Weights of a small mixture-of-experts language model, trained from scratch on English Wikipedia.
Training: a variant of SOAP for the experts, 342M tokens, 2609 steps.
Below are experts of layer 2 (counted from 0) of a mixture-of-experts language model. Rows are named router (the router's row for the expert) and show model dimensions 0-159. Each number is 500 + 25 x the weight over its row's rms, rounded and kept within 0 to 999. Numbers have three digits each.
After each expert's rows: "comes before" lists some tokens at least twice as common just after its tokens as in all text. This comes from a sample of Wikipedia text that the model never trained on. Tokens count by the router's weight.

# expert 61
router:508494518506511507477514525517522504517485507502483529495496434506487518515503522526513519479532528457535540504530535479461501541502518441487548482498506499521526526516462495498573504462511476526475530469505499494516526502489555472470519480506479527457508512511475473520505464549511511493529514507553498506520544483499508518520458496523505482508462509489460508504528497533480481497504540532523482518516495484490533555516530551473539488453502526522492518476511500462467517489466480
comes before: " |", ",", ".", "–", ";", "th"

# expert 70
router:521509518473489453494515485470523498491486477520474482560508508480496530494480457534480545519454482510538495497535466536502510544503511501501488497457509536473461523500499499473478530506469496534525550470550534495500527459497530513498461472496482540470501524504467500471536528507452522532501553487499463514512495486529471500473499520484502494512471484500522517513520449497487530490466516533490481506529512481552503494486561548494485488530501512485518518475539478514477538510499525
comes before: "\n", " |", " is", " and", " –", " ="

# expert 69
router:503512480506493494485499483500513569495472472511510524497484450519449493492460439543517508528508541486506485424516478494526499467496491508503504508505485485484461494507498520534485452507498479537443530493469463510488471489512507511492491482492501493524489486501491463472484480539470494444503502502492518482466502469454499519499522493469474500521550506507444506547492523500504466465493522482514489526460513518478522501507486489467473463446488526518521499481530491465530495508569499
comes before: " the", " a", "ed", " 19", " his", " to"

# expert 66
router:494483479497496501488498473492488475522493498506483515503493521449448506548517491483504519506494504501511503527499444459508502485518501512513523490522495462488530522500472505507492517489507493525519471518479477499570550460524540492488517477504498509514570513513572511535535493545533462501484463519497495483510502472466492471487523511513502534469494499543468469481539510541524489555441504465493512513506471551477509484514462473526501480551504522496469508523532541475488511526521501
comes before: " and", " the", " 19", " but", " which", " he"

# expert 60
router:465531500482521504447521511544511459508479474531487500497493472500542533507486488478554487516493535503502543530471528507537524528529468504472512531508484517504539481492507463501490437533498519510527505507510502485461479491521496425470522484514470540508439525488482505503513523487496502507541501538498508498520519493522512482467479536511473526467538515506479580516532503503525520502507547512518520477451519526506529511499540521499501533489529512496513519494482530467528512472496515
comes before: " be", " the", " ", " re", " have", " a"

# expert 63
router:514536520516530437503504494472501489482509479514585547498507496539510476513519470480502475461514479547510504556499489475499512474524517526494494494526495488473530513477472467538502510455506505487508513472519517471520498507488531478517457520506541503496488503475472544445488500507506428491501499500533505530497463471511497511512489499462463483509544477493480482485455508475528504493508554546493499500462481484493497538521467480527524473489499439459497499513514471485521531502508488
comes before: " ", " the", "---|---|---|---|", " 19", " 1", " 2"

# expert 71
router:462496519482499485511502515525502497493475467472525491540550540535501499538505519479462464490501469510496516452455499546512470517487475493497532557487503485475471514486487434518526516498470511456474488517512548497460484532527519505507559502501508545482525501508491481551505483523542483521526514506517505495514505534494455462525510488500506481502485517489481486507500478524472527512470520530462533445529498481522487506526461517532533494496470476464498481502476466521460493494554493
comes before: "s", "ct", "ed", "bert", "ion", "low"

# expert 18
router:509514505505505500480518471506506456547540516504454481549500519441459479491507519504554448482504509506491512515529541515495507529489492483510495524472488504492484508513514491504497496483520500498462545515476481487514534484554465473471474498488480542533519518467474514484500479505514485502563497478438460524479471518467526496520480489499472476428536474498467551528513441516526467490509488531499493466526494482502510527497506505501484504507524520504551486498487556532482497502506513
comes before: "s", "ed", " of", "ure", "ary", "est"

# expert 37
router:505494515493506472492545488529530501526479521471512552524474506487508496523463522447462503514498482515511540518492506497500512517535456548479479478495470503549519503508496516556464525485509468478502550491530498492495547521499524511496473467462498508519492505478500464496522539460556539468549511456522481553483514473488476501485522477484518529520478505506542477508523520505506501460463526483507512533472508507486490484509496528477493477512437489457512501514526495513537488476499559
comes before: "\n", " The", " In", " He", " It", " She"

# expert 58
router:516496482528491461486534525522488504511509492499491469529537551495473505529536489490525478473482511505476487494497499487454520507500469540520517487499494475509491473467511530475506453489487512517448526480533462491547491494515497485568517523472511526536463493507497470487445466465500504533484517518519492440494491502484492516533540480523511503472444445528492507497544514503484499489476528476484502466526487483491447540482492492506496510522501457495450509494453497434508497475489477
comes before: "s", "b", "f", "c", "par", "ci"

# expert 67
router:520495485530478495496514481536489521530463468535506524521531449485516487470515467435479499514475493484482489498508478463493535475496508512493476482509504518471508551445493494456542511495493474574499535511455512501521494493510529523479486459452503484507515499534495535487512507479519505505511519511490533464466462491494521478445546469508536515514493471515545514504495545484486499501469532497471535473479482502515514519471494524478484509475499517475483508501456564544520503492528509
comes before: " the", " ", " a", " he", " re", " was"

# expert 28
router:500479534472498518501529488503511478508495530485532468509470517532502443480471487536541489550505494537530517535501471556516488498513498487525529524533507490446514487498503466508525517456480485496490496570517501486493487479499478497490509485513516505510510498503474533504491503461524470434453491527515497499540519491486566500495507520531487491506484539478504488507540450490494513519477472504490499536508463517511534498472534509559476545534563495473485465526484494514544488504504505
comes before: "s", " of", " in", ",", " was", "."

# expert 6
router:487508534512499489487491501487497511498532442475473449491494539527482469496512463475473499529470490459497514468471517476514506546483492547485495460507543537498473462450505455509511527528492524509518515468513492495522480513502483535504491470483469455441527526519557535478503500484510494513529483475500543488490506453483504531552522478504494482484516500517465486494536471492496481500485502526523493493550498494508527501456568531523494512463466515462500516516489534484508545512497516
comes before: " the", " a", "g", " his", "ce", "ology"

# expert 48
router:521492465440504481472496499493532538496502466489519501461513517456534471531486484542461487526528504507480510529482495507518509518517515485520527469504472490481469462467517470527532466504500484500466475502513475505513529461472514493483517475516486478478480481535515527518480443554533517508493512510519507547515527521454496519473480496512534478462459500497496491483480514490474521465463518577471519479477489470491483493507450465527479514509506467526512541494454500530531482463512516
comes before: " a", " been", " the", " well", " an", " as"

# expert 47
router:486491488488510476527459489469500509488488491467525510489458480447510529524554524491462536497561530523537474516533531541510457484493516479505493472490519515513496535505482485455497490471525509484493501461493481508506466514508532462425489451507471485517493472479498533502452487462480522456493510492475449496526508512478516466553481506483512504538502481459464517497483542501464488491515531518529484494462480516493498473513469499499472534512486538476541505495482476467512505495492478
comes before: "A", "S", "T", "R", "C", "I"

# expert 12
router:496481496494500499533502546525530458497524488521488506490502528511520488508528472502461499457501548516502493467481507490510492539510511464488495593514551519505491468531502517470515459528465520478536484472513541481490523517485508487457513490458476497503493495495484467494500497519532493546507529509470493502494489500480473543529472507523510486467486438473522464465478501547473504499510521481515483495506495506466485473524428509511481530510487537506507454486483479515463506514522569
comes before: "-", "|", "\n", "==", "The", "==="

# expert 57
router:502523502504483570463503513486464530497520508522513546526496512514545501525471503544516503526549511531503518474514458474502494477539515475544487542478511465499518517483491497503477469472504512515485445515519486497464519508477500473476483487465499530492514480478545533506476514527471497535536427513510495528498488521492499489487465488463525463464569484489537457524496521517492492525534475491484543510519467476512495493489484483488488470492484533502500484458502508497470510476440509
comes before: ",", ".", " of", "ion", " and", ":"

# expert 20
router:543497529527517530497491506470486514500479557511497531552496461489516469485481506528499512480481489519460505493467509550490557502485539460519468517496495503488538484519498502522454466511528524497496501518450527545508491465506521480517525535509474542464503485479497498458523470479535462488516522454505537476486542530497511502531485481486516469501513504499490479521434463504513507526510462486485490541476522504476503468505483473485501499508483533490493463479480537473529498505441547
comes before: "s", " of", "ly", "ral", "ed", ":"

# expert 68
router:534512499484518487469509503541483516519466527507508491501506494520460509519502465510469531502552532517488500522515472506457464513494490487458505511532490474542483527518501470444485526477474517496539480512547489479505471481518540523511481494477519487512481487488550533516471475495496466505527543523514493439474476521539546490499444482491509507492541510507516497484492463503488496513534526539500488504513496492451554513485473500491542564512481506521510527519461506509542556527508526
comes before: " ", "cc", "c", "rm", " re", " f"

# expert 2
router:484488458499478527479533511506470477474530522490487456456516427486479444500484479461544466478529526482530510474497469520497475505507476541512491503494467471465519464535506553529483494540449547465506485490530516482509486526501511501532476527532520492480525489516510555512484500450513498502493481454493518469469476494506487470488491512494479485457499502486508489554456463507475534500479510479493512547529487459483512502512492480488468473495479491493531521508486532521508518475508515
comes before: "s", "ci", " York", "t", "form", "st"

# expert 86
router:509549501482512537492515487546498499485530528519529481509490512514512515540509472506499484482523523501483457473522478544546539519542480530497490499491494534470495482493506470535479537486511524461503495535505478463459522521508519500506485452502492474467496512527533462488519517495556486476499531504545503477536542505487499528513475461549515561474513477482547466480500517510523461487533508465529518490480519477513499497460565463505539534547488501523511512516485518504501505503477479
comes before: " ", " first", " century", " same", " f", " United"

# expert 51
router:467519522524506473521526549518460486500529506484534490462512494489462582532473466475531489502471501518493531519541531506549466505497515473494485485475481522518494442508482545507512502482509493541480468482490515542512478496493539529525537489498474510543523507488485529502527539503491481516481492491486500511506520496494504526488522494478524519554498457537515517457454488528479503503513508515537537472512519541491492489500557511517543463523472491527529491520487474515494487477547476
comes before: " ", " 1", " A", " 2", " S", " \""

# expert 11
router:521538509501497510518509506457499460475507457535511476489515498518513515515513515570494482505522515459501509472529489501495479496501474482442481445471477495484492481499523478468469508512485547575512527489498512494541498491479510499454521513494545475483501509488462485452516461522494482521500507464469508465536464513498432527512497530473528485515492490477532456516492516501506491502541545466526498485526518512516527502489489481504513499485510519476532521525470548506481444480498543
comes before: " the", " a", " an", " of", ":", "out"

# expert 30
router:502483512476489505502481523518472456496433528488447498516507532540507478424506526529504478517491508509538508507500520504523511534511506507489470507538485504498437475532499475501490426474511520514514461510494482544496535521460501496494534482503503451467469490454505482517496496506518499529490475465531470496453535524491536555487469500471490485452493477492448503486479502515501515458532476521479506499505489470548527510483485467516495516501510455530490505518523515535502496502486499
comes before: "\n", " ", " 0", " 1", " 2", " 3"

# expert 39
router:489517527499541489490493492520503499495530505487509484521492499545513503522490479523490490466563533509519491507509533511513496476489462518463504489489503437502492554483503535506507495523494460559485523508514496526508458454499465491486517511522509479534529490462496510482506480518470524536466469528497522464496488469447490493462462490541500506482500476522487498486547489468454461503519513480481553470548461466517487456519491553451473483539497468511486470488528516473494509488487518
comes before: " the", " 19", " a", " 18", "st", "c"

# expert 84
router:521492522484489484479464490511510484470458450524457487459471491511483510487490521513487495484508484527504476529484518477538505515525490486511485504489496453501503526485472536516517504484518519472476503498518524478495546493493460519479507466493466491535500519502534527467464508529452532446455430483479516511485531526498484474507534488470556445506470453545496518504536530537519512468487498516514492502512492472498514487501496441524464505528525484477471525517494554525479481458503504
comes before: "s", "ip", "d", "k", "y", " of"

# expert 19
router:461525453503529484500499468463525517510500508521539503499474498546488512489512527557492491512495456514489508450446504463476508529509467536459501508488488501558496505482481558504529488484529486520514566493501507521482447523513538493515522527516516504497514491509505446501517523484491518464498526508487463511478484515470491492491513508515501461489509534493504511507467486514528490544515464511505477495515520499540473549501477446529473442464509531511479509504483495440467525488496476
comes before: "or", "er", "o", "ell", "ri", "hi"

# expert 24
router:501507482502528485500473525530490480529466477497541486518554492473475481487462472530453492476495501477507524563461517466480474567501517534503499459481503502534523524460504489491487496482492484491459491501513524486472519511512450487550469451484510475458529490544491494500467528503456502499535506551474485474472565514511498548451501502482499503522455506485500511473495509497491515518488483475517461495498479512491512509490496491480467474449543491540522480491527483493479526486487503
comes before: "s", "t", "ster", "the", "tic", "x"

# expert 31
router:484497502506480492501504443431505467478495550482504499454507442466506464516526485482479484491497517471477497529491508480513505525498519504531513469498493537487517508491491499509485513522473462473462503516526502532555471551506519537497498497510471541497481461522491494484499539475509478494519551512521473488535502529501566472488464529550549522501490510479464507478474508457492501467481483485510516485461460524491483500443540512497464508492456540516475518493495494533474501520490498
comes before: ",", ":", ".", "n", " and", " of"

# expert 7
router:513474472475511489500488454463532469515522503542493501449517536541510470500498487520472519514460509504537444520528461460500513512499525499521486493535487502512503487505508499543508498538458478540489488468512495505488534460510511502493526530482510461497475547465477509532461549504493511490487493520468451454514508494503510483464516509487488489458510522505487511501485543508459494525540438463499499492533500425541520476531528479542477527510499503494511522496482503493494538486483472
comes before: "ri", "ur", "ra", "amp", "ho", "la"

# expert 17
router:469529488529486495531471486504517501511499502533511505460532475506518500480493479487539516500538519529467532487474529527459482478466514540476531513471526479455456507510514479493533540466489558536518524515457496510508513509486509496529494526514530508526514531537473511463504532510545536505460517489511531530498500508493489510504546484459519495502541493490568508487492477523489531490494542475523485526495504543489489457495505532515517452454496530538476477499465517486489515523443503
comes before: "er", "ic", "s", "e", "ad", "mp"

# expert 89
router:499531515515524491529529471498454494487520483458486555497513485510505464529501482499554532549499489514538520535528524538478518494501515500503549455479512501453516472513508493503498524515531507455474540447522547464513496503539536451506477466515490447533497525512516514495493484487466534508473488511497457535544500467526524489487509513469494495548496500485470519476521499500495533497486510513510482506515506509453511507509511523501506471514485531526500563489485485465526445523473498
comes before: " |", "/", ")", ".", "%", "00"

# expert 4
router:489507473469507513476518493520508515499492494476511557454509507526514501506461497482478496500468515507529511529515500490501490474483484491558502527513515514488465505542466558503491535530493531495450530467502495488490472491496512472525503467548449490503511506448520530567446500524462495465500536475517490496509470517504518505470488512511500511475545515532523470486504491513478457491449475475526518532464546502520500479514484441481519490540472459525534518475480489533518499512477478
comes before: " |", ";", "ub", " not", "cu", "4"

# expert 87
router:517525502463515492520516489475490483512451505502488538547463460474474495491549531478506468499520526523489501443453512518562480494540488512510534513509518498453529459487490520512500469492448532497489496505505527492517526498471514451522552493524477525520508521479532555506495509505472475460484496507532490474495487501472513452536484473477515502491468534448494547495516483507503522489539476480497502479531498464495439484489479491532517493486507542496492514511499490513503474507542542
comes before: "s", " of", "ed", "ly", "d", "ph"

# expert 23
router:507458525480481491472517502467501475491482518515523532481509508516531488467495523472512535508512504489513489508532512472513505492459517507547498533543526503503524481565482529505527509483526497519449466487511501476492510510503515467473491496497523495480528553490528534538489500500466508492518536524511477476529516472527477514496457482510520462510531449527520481514512519501473510481495540488504514526464504523487487467509504489449487535473469519468431531503478496506544465577441482
comes before: " |", "%", ".", "°", ";", "1"

# expert 21
router:480545521515506492487495475488522529504514469507485469470506503497518523473503518457508474529514465511478477501516464509470478483526510494479542468504496511551514490499502510506489478444500472513499493479500484465536509486516494508494496480513491497534531523475523514517501475490545490481486461490559505528520497526538494460483492497506515455518525475495551526513513524525453490525529477538537505495468533523526517479528499478529577477540479507496512476470579520488498526496542562
comes before: "\n", "See", "History", "P", "C", "S"

# expert 75
router:500458502537475566492527483524508490539501548513515492427510496492497493470533552521506517476485535488525522511545457495500539505525505501486493475519499484533537470495507503503550505494494526515479470486497491483496500456538496507490494504471519521501455538502540471473480544470492485542512527500494467531475502530507496521480449489511517496504498511533502524488544491512477520500517534506495518488515484477479510463519513496496528494466475481526470513524483544496417514453538481
comes before: " |", "•", "After", "e", "com", "ad"

# expert 64
router:484492520521521524524514520453455538508491488526507471502497498525463483446501485513537512475537484526519518482496497466540468466525504488476505579508502492514499523536513520461477524480530480513475488488490530486512459525495465501524473435489514469520509491509521500511452528504506527454487492513537479484533519528494511524507548483472509507546512478447468501482505510462451514461487471539525506518511491512473547507491485459474475492488503487498516512522498487484443501484474526
comes before: " |", " (", "\n", ".", ",", " of"

# expert 43
router:470484501510501461496457510481495513497508449474506505523519512522465543517529465470461531532512498517497543495485483507460499470490523544486537486513490515492501518528468529498495503492513511522488538488471503496507556555486529450479502483536473509524502522514494529476477476511470540472501495517536471478534525531496521496508550521490528550555510513479486470475480538480471501508469513493518465554472517514477506485514484508470488513497522504476504502476447536474506433543508511
comes before: "A", " |", ")", "C", "O", "I"

# expert 52
router:491501443464518544498505512520473550447488455467499487502512492477497489533521543494555512487496486482487470533461515528450513502491496506480509496503518419489550501524473478493482495473481523486492526459503493474476510474476491509489487472514509497498498484529513482495490540498486560466491472527474507525483451516510526507477479545496487484536481530534508519523497490524493515460486551505475510462509489505531453480457475507479491498477503513532508471505492462516506449488543489
comes before: "s", "a", "se", "y", "ster", "t"

# expert 45
router:545444486479504527502484496504488478503547458501487521502475485500485493530502522485520515531508518543503486474514504503478533515523515513484489504495495497580494491497529487485506517521521513468467442502555524517489521507508535469456494516523503486534531525487491531558485516481469462546453498495545521485504479498508482505494504482486522494496511521492500524484525487524523425482499540528475501493528475523480436490469476489539486510528519476478534489486481507549501536504553521
comes before: "s", "ed", " of", "ly", "ing", "ion"

# expert 40
router:479469526506514528504504476491527511480525493486476461504525501505447497462492477501478502509466494525480500475501504483512511537511527514454471466494525508504486487453492466515529483504499492515467486474509474505493556518520471491499522512521515524524492500516483462495535529480484488513516447514539467485491503466518494513515492488554550514496540491559463497569508542470535524503530514491490474488504464482519470481542514538464508480460505506555530511469482509508550496459524550
comes before: " by", " to", " in", " the", " with", " on"

# expert 9
router:470527553490502427517510516488542470484507497531510512521536534485458533521477489500500518494505503516451491481521514517523541506516455468502538516471484493476520503486490508497489504518535463525452450515529482476506510480520485503480506469486476534467474523453505538485482516512463492473472499519496452560541499511511479485464498482494520483505553507488503502537523500506487504517551472502489558485522468452502523501494539497521483516497484481526469527538475476480508516523466475
comes before: ",", ".", " of", " and", " in", " were"

# expert 33
router:490515515458499499495475505469463561463493529511501486489464488496490471476524499512535527525537496467467509486456507494454490524505538486485447519483484470513452499514510446512462459493554498482507464526494509529533494540463475474477467473533523507496552492482464499501495484507536526449497494505527506480549552487469532506500488537494525509488455493456512537522523475478502499490480481503526534511493480495513500483512502529506489476514518526523486500531508482461497526482550478
comes before: ",", " |", " of", ".", " (", " and"

# expert 77
router:490436505512481523505511475464507477479547502536453511528479456482490471535538486506573496494478526492503500491528533482548520485540497478487485507509531504482495522480535501499518508534502517512501443472477540465472497495517497509492477582505530471498529482539504464494552553493484547495501512521476470476518536495489456534491489521477509504476505495516520502492507498502480515487500502485459466487500504529523491518453524545501484465481505497514473499507497467472511527485474459
comes before: " |", ".", ")", ",", "–", "–20"

# expert 95
router:519479469490492497482456522515496514496486514478454521501502463509482480470512545495549523535497451539491531511470466472523502522486525475483529506497470537519483490479520508463482471497540530563501514506548466497512461496501482533517495527506480521484489507523462524473439488537501523495500486496518500521473480536528468497547494487466486529499477524498532491487478539521524516531469500504452462476430500481473497517467477504469508507490497539479447502537501487510481471491502473
comes before: "al", "er", "ent", "o", "ence", "ation"

# expert 50
router:497517495476519538489517462490518488535511448521474497490482450534503507490510471529509486527477474499470485506472470458526489490450538484459497547502523529520516548500528507490459556523499497461504556519528485497523490489504487523511491520503493502520479521541502497507480478515504464551513546496554501535465517487483516502479550470492502515507531493518490509513511546513533505517506471500520486520524538537503534518547533505477476519473494493516552534527496475525488451538508508
comes before: "ing", "ed", "n", "ate", "er", " to"

# expert 72
router:509493474522454520501439493528521506492525495523519479495520482435496471467520527501509482497472490508503476471462549513455499485484509480489480517501495512513518499534481521479471523502523473515489516485509505532504521503476525521483476491456501511525516488499494470447438478527478501504528493560508550501507473435478496542508481495521508480454464523489504524475519462478476486487478503547506464465508522460500495484502481506469491467517466459527501518513513483484509536546440531
comes before: "s", ":", "ate", "ed", "ct", "al"

# expert 32
router:489547457485495466540461513536504519448491476512508508502503456493489533509465459478489465503507513491457502501511481463525466501528489475484515502475523503527457526503488502543507459473476482473547473503499515546457494519529515494512487548485509473499492511525517477536471494523483470479504496473543520553499499514505492498459497510483495501490490521518512548497515508419485454482476456496513495521452529515528489472468466481516465531522488510518495498531514441488477514507488509
comes before: "ct", "n", "ic", "y", "d", "ist"

# expert 74
router:500549532518530476478512471516526515507476540505504491471539562486521459513514501524448551512526494499490456498493517464483526510418517523510526494527487499496472547510498486510503461544494518516515497530509529530516479490475476510531512491483490478489488534515514488501479520498493539523528519498484477492469470497485483490501460457494491490502505495486501491494474504507524576500510512524511530498482467533461496554557457504467529488529479494488520508521469546464495540486501478
comes before: "s", "ing", "n", "es", " medal", "age"

# expert 1
router:463460528519480507475493444520518509467488517520493473512506509507508533515477466525490498498567523516499492506535478467525489509469488471503465447489486514480506461529470484514501473474555521551468557495489503497530518512493485492496486511492490501497477488492474535533485468548493512487502537531500498490530542481481525519521486499487506519474509503539499489479531484487530466491539462457486500501574499481484475490486538479500523479514535528494525510483521548458533460552501480
comes before: " 19", " a", "re", " re", "ed", "ade"

# expert 93
router:528537500497516514492535535469493507487491516495475461547476501492497493489460519521515481524475538504521515522522467519469496477491490504498463539553471502487488533519485552508456515541456524510508467488499455525496511516485529488500481481524511507479518473534492454498454509526541494509469492522475495514527503482531563511470524509477508515444503527461503463484473501475511511512479538506476526474528470486520481485473511498475465530549497490509479484544486528545465448532503515
comes before: "\n", " |", " /", " is", " was", "^{2}"